Experts of a small language model.
Size: 17 layers, width 448, vocabulary 16384.
Experts: 128 dReLU neurons an expert, 3 picks a token, a sigmoid router.
Training: a variant of SOAP for the experts, 579M tokens.
Below are experts of layer 6 (counted from 0) of a mixture-of-experts language model. Rows are named router (the router's row for the expert), gate (a neuron's input weights, with its number), up (a neuron's input weights, with its number) and show model dimensions 192-255. Each number is 500 + 50 x the weight over its row's rms, rounded and kept within 0 to 999. Numbers have three digits each.
After each expert's rows: "mostly gets" lists some tokens that are sent to it at least half of the time. This comes from a sample of Wikipedia text that the model never trained on.

# expert 8
router:481564542446523578520489541587531531419492507526366492582479521536537465396482459554532507492549454479433550576508452510519505457490351471483564463480449488511494492540519534436512607514428581
gate0:561538564573480434407455438516508502476497484476468537461529491408483581503431499442524487521521589500453446574569529662578569506507461516524496381502486484430440504552498498583496512548437584
up0:554535566585480468396435436465527510420562484423516540430494476482519574486448450475524479493457548556513416512555541704610599483421462526537456362513534475435472497513528435587480524515416607
gate1:469421580503604490526512506497493563507488456449419412570580454552459444612561517560506429510523411426437446457479446430563515440542583551580529505568531496488483500569569506426522544445479534
up1:517460562441504459444505539491515526485493432426451427533573422532537436600572538538432494505475465421439525484499473491516508415551518545549523494564520529482432436595475528426531605464502515
gate2:432516522539412593417520582515516468476458554475504475491475507517486459429440590468371482504482425449371495521440468538540433537437467536453545466512411524488480471487507433609528580404551534
up2:420498551479457504382522580507542467492465563483416506529499501547488506430500527518411530428524477412466542544478396598558415490449508543546537442537394534506456507429450420531493577517557587
mostly gets: " well", " life", " held", " sent", " use", " days"

# expert 21
router:469546613512454483525449527565525463440476555640502503460487459511427526458503429462472568515519578441576512546507505477534443554503360422542456479577484491590390483519422439494483485607464522
gate0:560459512432533477557496545510556479518483442532455534444522461398500550472452509525482503482536500501484496520591505526591483513445520433487547475496509503488498289455585449542535369476488499
up0:564392513483553490543466592519547484488483471523436519476473456404555575444440508539471452511542483450453489544526494526543518515497433506466569503505499548488522315510500419533540348524510479
gate1:459415521436498397589443562467438437441526519467537462538441521535612503557544522403503504493521536507469511522598481448428524602520564513511543553488449423529420493516434469475579409545481429
up1:497476527489493441594498531496449468389516553526518452499512522533523504505495527393503467592517544544547460448517446483415464592487557478496533579533373460562455496522494480439575361472450438
gate2:512578509459515548567461433547517480452535539554455404488555534499549479625529411579525482558575470486501509545484472474621468426507437553384504493489517477444540519550562457486548498434515507
up2:442530536478473554533471501547542516473553534538475469431575560431527481561555391588463494542563492516501537602529469456597501444536487528425489500530541458453541494581473468531546470434558464
mostly gets: "\n", " Born:", " MPC", " Country:", "Personal", " Preceded"

# expert 6
router:537513559473473556484482489529551595408531602506447553470558604480472456514463411561499569389502510484509465483476398495473480499387316483460555446481495514463449502437513541473394523547461466
gate0:519579513582518510518447503479530517506562571511513454394507528490553378487494455572468561561502410498547572460497467582511462408464420528526429450602502575411566532424477512554480508469505527
up0:477566508543522460515553568482514503493544535526486488427459545459504434452512513614407588587478411422545587455436503541564459449431427569471367475576417585466478532405460496543508524445527533
gate1:514454555524540469463548539590530510438484485493462556468549515447519497681439507594387582432492457507510505532539392564459474515453494548599473474395472556529506483483506407508445414528530465
up1:481510535600555493494541495489423488458480469448555521489566451438548455588474512510468590455491452534427520501572529570536441518519485484570523528465546566536469499544488447562490508521539493
gate2:508532579443492591495485454530346476488468468509525610509502485486525433424506452493411559442480484553524484478470475468508503530436363462446554505513445461465516535537529520578522514499526585
up2:549498611469508619492480518552419474515444431480544598423478487449506496519504480475486505368499520497552522449450444422541432466479473495473516447452481438451480496570478487568503549548549546
mostly gets: " that", " as", "ic", " and", " which", " information"

# expert 3
router:601604564436563550453459652482544514530506481466460493531593500518511506494598525479512591452517370421494511453395471444515503585480499488485566324487500433486459481495497501500495543564484459
gate0:539399491477566509425589443506486544484462501394491438546565551430518536445500528512490559476517454479509485475468509470531435463429522565563460545533521462457507457585554519520429439447410562
up0:503459459461546476395611496499472520503486480417509420529588560439513518456483458548486594533518463396516506432438489424554540501490541548514435523589552505474456479558530471514423421446447521
gate1:465516573429480577475467610494582533513446535488461516588469436427507488501504486517568479576473477478500520477389484486527508556617555545465522473532468362485467492557454516420512472566483420
up1:484500468444468581498483544541498499458488551422501466568472540477529450511492508508596445570463517557519488483478572517576497548522530528460544493485448427516457539532436569488526478461499440
gate2:475447512514521569467474482533494514514450482496542433552454478541507450544551443523419473459486515567502617475436482487421509440489538498466449452481584506508440441469570469382512465482526398
up2:495473526468532520500516497491495501532377469503495472543452473540519460461470506488493503491451508553499576463388524429419519437478521523560524436472502460495469398476597546435485461499531459
mostly gets: " Sh", " N", " Mar", " John", " El", " f"

# expert 17
router:521601512402474493504487521480506407508427563549505551511533416498521500446409439515511505511604476493532501546320470552484478585494514456515549473476423429554551462525563483456442489543479447
gate0:507491472409512442495505474563531538466514545565441419563462558498485378534489480542466498430550512497494443474453500472455561417504572508456456559487509452473520488467563520504480490424518341
up0:499533503379494448477523555570496497505497497573436415538459540523530382536407462475446528451458437474529359515462569500495548473527515502449458532466492407545491465388615523480527484489584462
gate1:584555547474519512469535500462525487420487537591412484467563315412475466464434475524493470454436498510473476449420410502521497424536529485491519574613515434496480506484504478481480486543453471
up1:533540490484486492537519468544472494455445517503459454470563358490517435469445450494417471434504446498486476389401443500453501452471500461536519537654555473511534545474550500503516568547488519
gate2:471468554493505508522477532575491515437472577567459496618563372555499516452491532540464508507552454454504507520470538563474404566520549534492523490483479486608582461412449444533546522461539499
up2:466480544470478549574480541533528479457435589528510459595557411622493525432526493486482491492581508444487619563502533512469461556562503470527550423491450481605536487502502490469462499462573550
mostly gets: " 4", " on", " 7", "5", " 9", "ed"

# expert 10
router:511617537467523554525356463491553544470475561599496543517503542426576520533445515531415453515534456517534503422475473564468476565484463470482486506531468508483477538448579444492477425518450532
gate0:498427441448487442503479511474565465518606530490579500536506449512445444483463497534458538464596443533529598496485440467481534417554501509486509577509547454499477525426500473457529496578484501
up0:514452420500482479532529492491536488518597559477560512574467439500412512483413482483413574495597411496503601488499505450458543404567420498483519564486520458474495578429524458445535450560472527
gate1:512522554496498494522622494478548438541471502535462512436476588495578358527458462499435481458573554536606435465529582492472442570437508485533507517462520498543474475418591417552520392473568520
up1:505539547519533506492585535487543409552446513495468517454495548497580418541421441540398475431552513562540456439469569523442431538430526479563498517433505485509465541404563430546549383450478487
gate2:568489553456539435510418512507572511414569534488534491469609513543569495475557613422498517462564570510512477562514467581547369518528594442528459480493427543468515521412503487549505521466575490
up2:531491552450547453513422526460529510497619486494483484473598460485551455471554544475473429420547503487527487589519534509557399539465604515492470451436496552463443555489540501540461529463542463
mostly gets: " to", " in", " of", " at", " by", " from"

# expert 4
router:429518599557435474510493552555558544516440497573566471498462582529447546474487500462520512525538493526544519468506519546480477488472512472485487499585420529558431482494433409528535453531489530
gate0:581461517591476541473527500560545574457459549563479489536530532512426482464515470535513619551627499495571603584521438551518412494442459468550407466518469509500565533415466485513511503476544542
up0:584471581558533518500518505546468528442485518536525493519588496535428493488517476546508625562644521531600587552499480539492460501471422480558435469533442518510512480459438461521507483470576515
gate1:405528580541467546467534543606492511474477455513475529493537550463499528496429508525419600527514571401506476550483547518467501505458476549498487491494523508618463559524534441531510572516540540
up1:389492552544395546500542517604561458475482427497450525497518586480477549514439543515485585510481621412496466507516552521467491512472487506528440488484547537578450533507524434542515581531503493
gate2:527471459447510494505520549528488458407474417575453534548495476456404513499493486479503441498466517472509442474556506500454501458482437462466447494459479505552528510540586513499444440502560506
up2:507488487468469446438529571483471466479425484562485501563497497544429500449489475504501406484521537505498491520594500536498534483465454447407445486463496485490498567532576556490423435520537534
mostly gets: "|", " July", " (born", " September", "==See", " also=="

# expert 2
router:579531587519474569504537542483531534486473532565451447550628488450533473543505482491480519535535420510556499410458472599522500519419460476540583526505424535539535463448509458444404493522449468
gate0:524449490517515557492471486541496573463410590469475517538551492474571563514424505573554488502429405600507479642497492513570438553477542533433431511438466537474582495357547473505421564533486545
up0:516492406507514546472507487470498553480443594540472515507554523456607518499443582584559451516450453539490489611514511542609429536435625501417398517458517553463532487403558496533496555476565533
gate1:515433536505527501515553451511484468525502507495490486488483549394600543499437506498480529518539500513497454520412528529591440444419479533452539476453518542571471540509442558517529587484559431
up1:522420532491565486514550429524502483449517457486453551547531559395551490564441489520487526498562495536490474446399520535550470432437459547474591494447493557521438538514479587538489608490513482
gate2:493571505530507556530528465535451462457490530430431481476554528523563470465553599535507503605535546427476571437426509505516464489597402526502553487499455622566550521507476510480469519513555470
up2:503569493556441567529551463547487454454487486417464503550538544494543456424508606540463501618572508422503529433416507461469446501611436544503569448530538560561601496537483487492487568534566530
mostly gets: "|", "-", "=", " World", " German", " Born:"

# expert 23
router:529540536540390563470550501587507494449447562614452506512549474446520448578480484552449513544549524449519520475504542492433434464483451480485524532457437536583435454545488442458484524496502430
gate0:466502525521567529428531594461586439532509503432391510494507492480521498487494514516504544475479519337393489536421537475582499500464453514483498456440531538561476586419514471492483501588501527
up0:515562513502493473464514519436609421539464538496425519521543499487509505456436555428523508496480569406432522541455402479562481508452469527465531486545507517566434560468495574548462488587451570
gate1:472570522474395434389382547485593539565487564474526527377467516483611550517607458567408437467488496444497508520436483422517488464486498501493546493470524467507535474572481537452517484466475514
up1:446541570517415426462412506538542558555551564473547527378467458525637519536611494554399455439523523440434539470446479492546488454467551525409545517477516434491508493564427549468537444481464473
gate2:611559513619438441376500480457498511446468529435443491590437439508533473466498488521569425569430500554437473492461439520539411509510491514378596493455548560503418472550568629478492504419507503
up2:593591464580459442406459489486492467437497502453434492629422385571535438525562528556545499554416505495470513491498521480536446537480516466400594486461542522483411424555589526467553561394571499
mostly gets: " the", " The", "The", "'s", " his", " her"

# expert 16
router:517562488458473589573517606561579482526516509551476456495607541447519497538465446523458413488465413500554496518449460463471507467517486449476524448526499475566502426505549464489430465478432539
gate0:457596551491554456416460613439561500580579569568484491530443438459517544448522531526467535511474556515461478521500535414564454470433560481517556563463398494526509492591440507498443532542564487
up0:497564540501521480445471603404584470630584606612488489512481509452537472465479479551503499549525558470475468494503489387573486474387579512517534548446424493509510494510435539470392508527528474
gate1:552441485516530530465452546431475479436441528563378511474556474561463506531537463503570520527482590471489551568502543568530491436535567451458497395448494520587466480412514524500462503581572389
up1:513444475526503536509475520495460477485515488558362496562557480550446496567496519560526523469509604488525547538523597609505491515521627408482502476432466551563493471463508563490443520569578405
gate2:478486428528491548527525490612467586619522467418423508570495448634515483505509514509428499465442458381491437551540447468460570475500482489511544497515495498585420411489506551417436455549437527
up2:472478444527473497519457517551495521653563462417455466577533503570518575545499494464472542468480501427450503588513402498487564467509495537516511476482516443510478446481585497502474443508470561
mostly gets: "4", " October", " 15", " June", " 12", "5"

# expert 18
router:568507546481448520525318588477593366481476580509521488494479442489537576524516443525507523567524548427509519571452453454491507522495501401420516391530530443551392446492458513480500515661452430
gate0:596498452556495604439475514500458422511402494610524462559504496559463521494447561415427512523588504491529483561495549547558558457489498486561473476529483474495492482431489538503407433557532538
up0:565510522553504584455485459447452452513414487574528489551493457467496572519498518412495510524509517426489517562510560492508559550559443541559480437527482472534485495436504522497386450523549511
gate1:419443538463513495597482379515374457414384453535479482488540498566551481548414484419556471577442580442546505403578498587504534409545434570440455489547491631466471375615512486530539600515433445
up1:433497534551515428592440447557423480422426419568454445528469518589567426585453552485520439512415587489559503435601447521436500464441549533470528573563553562513531445564488447518528565504509429
gate2:421487461491492479463556424472501462378433470517541511561484609604536521564532527529505471506505550499473543467484471475556515593467416494522538475449512511479427507395497476576494509542571475
up2:420430519437450424474561418549501469468452539516514503548491505566472552528545497515486486431495573482455549481475442415577491579495366464508516515447566491520455433445502502491493491554519497
mostly gets: " V", " Am", " Ar", " Tom", " Har", " Mal"

# expert 13
router:499429511517475500532473665406460525559429563567512510596475545493621447533496495486490427467552449504539558534452559518537518539462468443389521382471508540495486397418512455563430482478443445
gate0:465441566477428556404523480556527359485565439614512471494463473489531507534438538545536492536515538594564462574400494593526532490528484497551592469553471595441508553516449503465461512499468526
up0:389458539447510561454503457529555380497557466600498495487479540491474549512503506543501458503483495584548482483469554567542496511504474460498600471613500567413497543498471494454465479529471497
gate1:521574441454504443531475445486476504486410490628561476500528540456549378532442538458429503405544550445526499581439490584541534529513453520547549493530523427433506431522415478536492448517495415
up1:472484466448519475591507447457491444447436495606560416434519551445560480539447583502444476428521526481622499588456486542572513494482512509603516462522525465464453489501438520490553498527510456
gate2:547459501524572458533540417522469358477485469453557567620441435442494573561437458474516521567547549559667487531566537609457436483431470446449508518440493498518557506515477446466442439560451508
up2:523493518581564405481467444524483421482506522414524521565418454412558558537435512431514533569557524516577519519540578579527445433464509455512505477476513495492514454518400526482484403586459487
mostly gets: "za", "ville", "ford", "ica", "ler", " Carolina"

# expert 9
router:555550537539470492539462480554508461481513566521488539573558557451432490524556436457426475593582524456588551454526514579490480566483411471497490464522534500468491452444464530536476514553455507
gate0:496410493541466480495547503494522523511528542579527497590537499439550475470521494346493416427449464507452466461520492558504500497534492523517568451554457540536456463425511479462436454485359480
up0:491445495517406515518559512458499503521566546554495462527547513442535507438490432414497428406430444532481429469475477572488507437516484557564512490535436526553476452495511490443454450504333464
gate1:445446567522529491463433488628404561468547481475470404479458542515507529530509437457480421419545553413521492498564533423565535551587421437413538545529599563474500512543467488580495494523510468
up1:478465539507505483446479451634447522497541512474401427496468539490530525521558514438479432386515545432545513488488548421557526512544459457356540572520587545423440476518453477549520503489499468
gate2:484564490478474431520490462499443483450540525474444531431547557451531521479505462475504497657533489489525503487535431529500554521565477520502549574570495529406478453556477525493592434564469435
up2:519584519513521414501482500500430492460479520516491555420497564502527526422552527470531520655569502443475502504575349516463593489516498539521494553547501522466488399577425468478597345529475434
mostly gets: " to", " some", " can", " could", " many", " may"

# expert 5
router:483540487483516398493489648480540395532485542563458481549503449419547467478490474463524477533545412480521510556478470446465484514494451465447531455485416475483364444522437399479506459512438476
gate0:492478508528496513488566478435496523518448495519467505457523523485636465517497555491595511507507441442456500558459412512489552590539471514470476491506529459542459498533537528502549410524537484
up0:462463498479515510493568479457462549541424520485466525475495445460569405480504486478535505462486426428438483512459428503484537596506472544410482501500444484531514516504518508475558471481534491
gate1:578551537500502472483619497558568407476488527630482514464501538508483437537476525466474434517530516511503462528569533534578419536524499516510601530553514506530481400483466487500437526480501454
up1:554513500533518429492555497524555445453484514578438541497498522494517442505467493480439417517484564537480480504537519515535455494555463532496603554560545516510474411454463435459488529474486514
gate2:477478519498414431496498510556513507508510470545444497599479413491467468545480477480515519539463574401610608506569506487427504536516476523556523509481469554488435490510513471480563556557475483
up2:452497535567465429502537492535522412509503431540422530574479386513445480536512464444494581561556586483548544491524515483392523568554481559580540458499472475455422504498509497498520484603488469
mostly gets: " University", " School", " team", " film", " City", " York"

# expert 14
router:516633516490426453456566478516521492443537519493403461481536460413585470468554446430446541471555467462558507533451545438430527615444500469445464422488516535491457432573563517556488496476541375
gate0:464485458393451536511401464418490507506511573568454402472449432458617568504498515553529445453515484490551529496428561415526572538431591460437521492433521477458463455507505473521482489575530555
up0:591587472507472439479467491511513527428484560509487482463550495510443583573479463490455555554494469494568545638480542473569553513487523478408549407524485467396334508483523527443465558489562590
gate1:442532555434501548416498407431551474410561506454417389529495477486497579461468446532592407494492618369580460427454502463585537599520443522525534485473503431522415475447496546486520473549518518
up1:508520568496454530433523548350546443484512546412436461523427547494460447455503411528556462495473512442488562369475602425515482581489488494580518379505497500569475450433515435454511506604510506
gate2:551462550480553526438520527475521449511494520521497453531461459440523519427486499512394529563531527536454483506539539497577474468440530553564545507500561495534430692507458518524472505586469527
up2:559512485510568531399468545470541458498506517463532500558485444438504509424435499553427521561533558480480444543560533490523509406438531526515550462483572462495474658523528500500472485597493483
mostly gets: " a", " is", " was", " by", " from", " an"

# expert 22
router:516542547466451478466505626447541446504416550473490458679533498477506559543460457414525472572516505557566581554509505465611452501427500431454472375514457577528536505461516532539482481519526450
gate0:573483536594497521526437446608546442542460555562554533594365447513582554431510521533539440533482555510545548515450506553441443418570585474550470515627502540438585484542527589452539462539513395
up0:531513496583444505537437344568522461481480523575545621485393388552505575475457482449523400512532551519545521472514487572516435426523490477566466576561508545461566510490507609493511534526476511
gate1:571563480409482496503531527491491507432521473487483503574466484610356427423460419432483474403523470550420434517565498579478454495598476550409493501572448469571459564520468472558456435533519535
up1:491527546397516470443505539487496512490545522418550525502528461503343469444472412452453462425494562523416418511500526550495477488617484509400491491514526517565545524485488483532490450510538564
gate2:532445470463522461531607486504527488474483504549529471642553476471461431514541538474522503510617476558573575494542496631597471482466527409484508452549481579487498513537437455467397533441558505
up2:483468497490385420547558516477636476475582442534555483587536505450419495482559499439604483446599519506513520498561475503551462508462520489492481427528458559516490503585495490472420575481547537
mostly gets: "ai", "ke", " Peter", "ley", "za", "ka"

# expert 1
router:453484542455520421502512511493551461560491525514466383571589534497480465534429452443529452501495469536523491528392490571430502579417466461459545475524535458516465457494555467474457492508433556
gate0:545559440555412458504426523510535448515429543502469488507592546531641517529494546459574526463564535532533458496628433461543536452431434481483616553442520445451553492520485550565519463521538505
up0:532542484454431465443458503520482485497403511593482476508562517528570481536576493487519499443547634540525535487608414547495529502418429508410607540474578416457507552585516472506555419442422500
gate1:475512563493490414501518490445535479501494444535655466556516503598534438555545550498587431467470478593534537503379514592542475555487635467492453494474447518497482520499528479588439536512598519
up1:465500562516516469520547507373547474576538444520542459490545431515496512517503479538625467477511510547527484554385616563526469572527538452497464492471489528447488472535550550516500451436514473
gate2:498478515512531518438412470539492546522537445539506373475518523494554492568492488512463403524483461474496501526470546526466476505502576456458563511532449512584534472519538499531515380474539479
up2:489478489451563530456400471488510559533528470539535440406508529512585503577517525455463356529500505458491489529472563538483503557538568468434506550553417473568530439512539480490494439465550442
mostly gets: "\"", ")", ".", "s.", "),", "es."

# expert 20
router:593496590417523544399501485558541470567394492512491477483449500442555433473480457479528515582510513431510490488458417453533475519427519503434488519448414450582524443451612491495462588539464485
gate0:493502449477460388480458415526558479406510482549509549571519557559535473491436557492523610415451548430536534486491491415517527496457583568585519502484481507390542490401515550495457541406463562
up0:451492494501491425492447501464562508487557482505463558555519505525577464489443585484476554482476521456552586531495504407544498545463540543580531476486508498435482508468485474498464575359482561
gate1:499458474482409440534535528522555573561488524453500481496447364468644477570472540504494516575521621427496494556569505501401413462539509490568397477465497584478489416502540547558508473493530496
up1:505420500472444503495531485494564510608467525455462461463515379517595500610488502555485499634516614471395518517583503522439413515522455508484459464538492579511505445489472525558507528512523540
gate2:442458549468507519517481461438500479465508563494501475556487481595390478574498460493512446469466419439424381512510524453570447496522516568457555553502529433492536392514574509462499501558493581
up2:475444524416554573511523432417523462432528524434554482579520464566434484582452487495496438472498417479453416505446521433583432523501501524487504549465483494458588390474608535458489502538516619
mostly gets: " |", ";", " –", "),", "s,", "er,"

# expert 15
router:492478526564415459499448555497551476481489566468531536494488579534458519566503486499516434391490469367546503549561469486489528572473575455543558390446425476541517461350522451506443540541605533
gate0:410492449605543500526499480583538541510421469572465471481504522564502527459496537552530493336479480507441440497493523549511539475500586512441437414459417585544481366492447499540507486479617483
up0:428485467573552503494445456555519501550418451555434510460542462533537532444474513494504507344421523492472526491478532536509458492525576546451439474427369441564544419501424471551453462516598572
gate1:472467440530482518549536537512502471464432528415484535481623554422454495561458472517550475500431565461457477465540399537539624562554535484427550450491546506441439468500527542430498339535476472
up1:413476437538474493560474528476521413496424600411434519522563520336446473548457437473460442474491508497510550445514406555499509499524572484417591447482517525455463476472533468451488353547494453
gate2:442533474496457467482471474487559507476587519470462432456513484512485471520489574527507464563530484502409492460591475517579555533524435466607543555527432520550527530423622464587439553423477536
up2:497519467549473409482458525492520567546557496513460415464570536431501444466513470526554479565554439481418487517576476526573567556558445505607663519539361565546425466411626527620436535468477531
mostly gets: " and", " but", " or", "u", " En", " &"

# expert 7
router:581478476549533520490420557454505463473434544504497475561563517458488461450447490471486488544551389439529463467469533563467436523452599433444506482364385617560495478535556540439453463536449572
gate0:509476514472525530648495465461450459461517507509531468483543406378533471461422457475447510513490435457449530528518562502459429492502485456589420471415479591578497553597476513502490455506480509
up0:506498510480505543583465518424449494479539501496528458486549412410505416528416506456462539529459463512395525559570537504486482464523440471576382485455435568537446531558493463495455503512509518
gate1:521536541500596484508498448425528450501507541582498522505513409459466395426455475504456487483497504489542553497473520495490470430457586462447552555439478521467425499506567523436538500435476533
up1:531529525503606468426476519389471453484522461500522534455491422496466437413429530563463493476536470474553544538516524520487484452414554467399569599417504530488426501530504498522566569510394499
gate2:571447436534464624541544491465520482530449523371561460581546470600591478554504448472448452553525599527515462357522479464508500483460556451482471516526484487472525611535483514387575468558462510
up2:578414476541491598535561515463522517505471484416488419572493476619582510553470446471449459537556541543535460373550455470512449481443508428447465530510526506496547544482548475420623462533445538
mostly gets: " High", " South", ".3", " high", " New", ".4"

# expert 11
router:464498520412456503512441465540500445442396521524557522534598463524555414418561499512562505529495512424495543544499494566450565453454519502426537514487477464531443509457609469463473467531467479
gate0:494474503471456472450501535577493490476509561508532429515486445550555517407578460469474458505546618465573570528591483506505521587521490617468440505492475515502463483542484508508518555523527445
up0:518438531540401424464530410592473536453531561507513473490484471506635460426551493471472454533573558506518570506618515550548506576561455611482440521480493546512460516516577502491546469449530492
gate1:497575603440573443464457595490629566573485521466538477456525459516602553469473478505488558516474510449457517541469519567483516493375436515540615514536508423462425499574520499490418527518497467
up1:513550567397587471472471539541597516543521629498499444394530496536580529539518511569420607577479483489459517572470501515473485513385467509551614540534518418536463494608534495486446541506483431
gate2:525477514521464490504590511459417499451562419518483478441589509527463484497511459472451534464525380495505485499601524473567456500492546476497523589562505530565469451524549506496511481480639469
up2:510484510488498509495597506498470546481515429555490494486553436519486513483479467441442479529570329416465436520629585451542495465516512466483473533567482526535498401523507500543514513442587497
mostly gets: ":", ",", "s.", "s,", "e,", ";"

# expert 0
router:540531588529518507505484509511592434439493537612456517487515512491450439424450442426460555519513527524525508591528452428469486534518485453501457501560503504636459519542562418517468539587517587
gate0:478529502440510546435464492477553459504445488541423495527574513495534489448545405589483432448449432475479545407456548584516470507462524500471438496483449472422574529558518608535466484496561565
up0:491503556484514473409463503478555473430485450574414519484553508497446514458570417582475446395462488470472570445449530551493433510414455433450445482518423420416511501612500556546511474500537548
gate1:516452523500415566577488496497466531467478555517427533528525423546500468466528476499478478589470547508524453392514588500534482422450340450437477451437597515467453539432459470558612526471433564
up1:524441478513413527559527489499464513518504575559402499520566438493508485448526487470468496619535517456489490462467628494544421459474331496456488481468558521465479522449486525542606571465461566
gate2:550507528526460509478542445481542505474431516520506527556480569441535526615468414498497447550553489462519566464408524433566513415445436454448472414546416519544455453463423434495464490532465493
up2:512483594465512573569584485526495589458481578551468559564484548418446518550435437447432525505561544437519532666484472475611572447454511494425462479481558510481497496484454384539530455502501486
mostly gets: "\n", " ", " (", "/", " \"", " (S"

# expert 19
router:528636551563553479415495587519528505510519543507486426538607479461426443524505483489343574526560587498566477574437514528472484463505461437541506442514485490572500451561501397499484530550535493
gate0:525482474447524529531458497575618450474465498536549451474460485479491538417603606501469540493541467417513430541518573495532473526409553438517519463466547530409467454489523557558521485549556531
up0:527529527506538548520542526669583425482477499536547471486461520465448527416587558466400567553532481448524390513493477483543477512372439466610554528500479539389421566519547590552529502546569498
gate1:511551553433595505519525573491595428404499538577457547543487523395520557547371354498461436439541538425526468529453424469629572543516475463474570446470552466593465452410555466475491612534509538
up1:512529508411466493570535486458500462527483468562504503480394532466478442512363438522451532577475434490543465528465490466530597445523489486481583492513541571533411492464556588525490532502507514
gate2:498531501519475431413504539416484478514535541634514498539493501461522509504467493558371572482461470500556514532420475431556541570458435465411504540538473479516443498564427356555488387517492452
up2:509478499486530428473512552437467538549537505598546388557518469476482550482496455565367563510474467464547557517397471483490569519504460460458468528484479520544387481562405406512509400474463452
mostly gets: " T", " P", " M", " H", " W", " C"

# expert 12
router:515612481462512608517507576486517491471455526459457472623593580393461525441516435433475520472541433509507571502467404507593561528472553451448554455511435441499527543476523492486424519537512503
gate0:500430484478549582544468479469541548431515524473469543527577542498521574532487417483445521445530420421414441496438472523605588510536383507507524425514499503526554527355476539521435505490518527
up0:542442512505552584539514480473546563456518496505500475530522524505571541507485443506450544457561483427442383462485465540565593511551422517520519444531480465514520548384488483544463427510511521
gate1:501479541531509491449492546531483566501474484526440458446493468467511407525586567359455411481463490433523628454530560474581509519531488444433488465479418442350478514537548504487476511564504513
up1:487498468490507505457504562561509534561492555551488501444516498410501406525569544367448452434409498474432658484529463454585576545464484421441446470457411429415553582516499463476472497507502562
gate2:451484501346519550462458516492508483521480555413508476505602548448407530548462499523488552453515499576495523475485458442530480452467534461426413540475393536445544453538480520507574511558497510
up2:419508557394542590473441599485455560466518584406524487499588495476421531573446476485520523471540468577431440530542431475496448456465531492421434477533419558451520463542463512486553547586571505
mostly gets: " dis", " inter", " work", " social", " long", " what"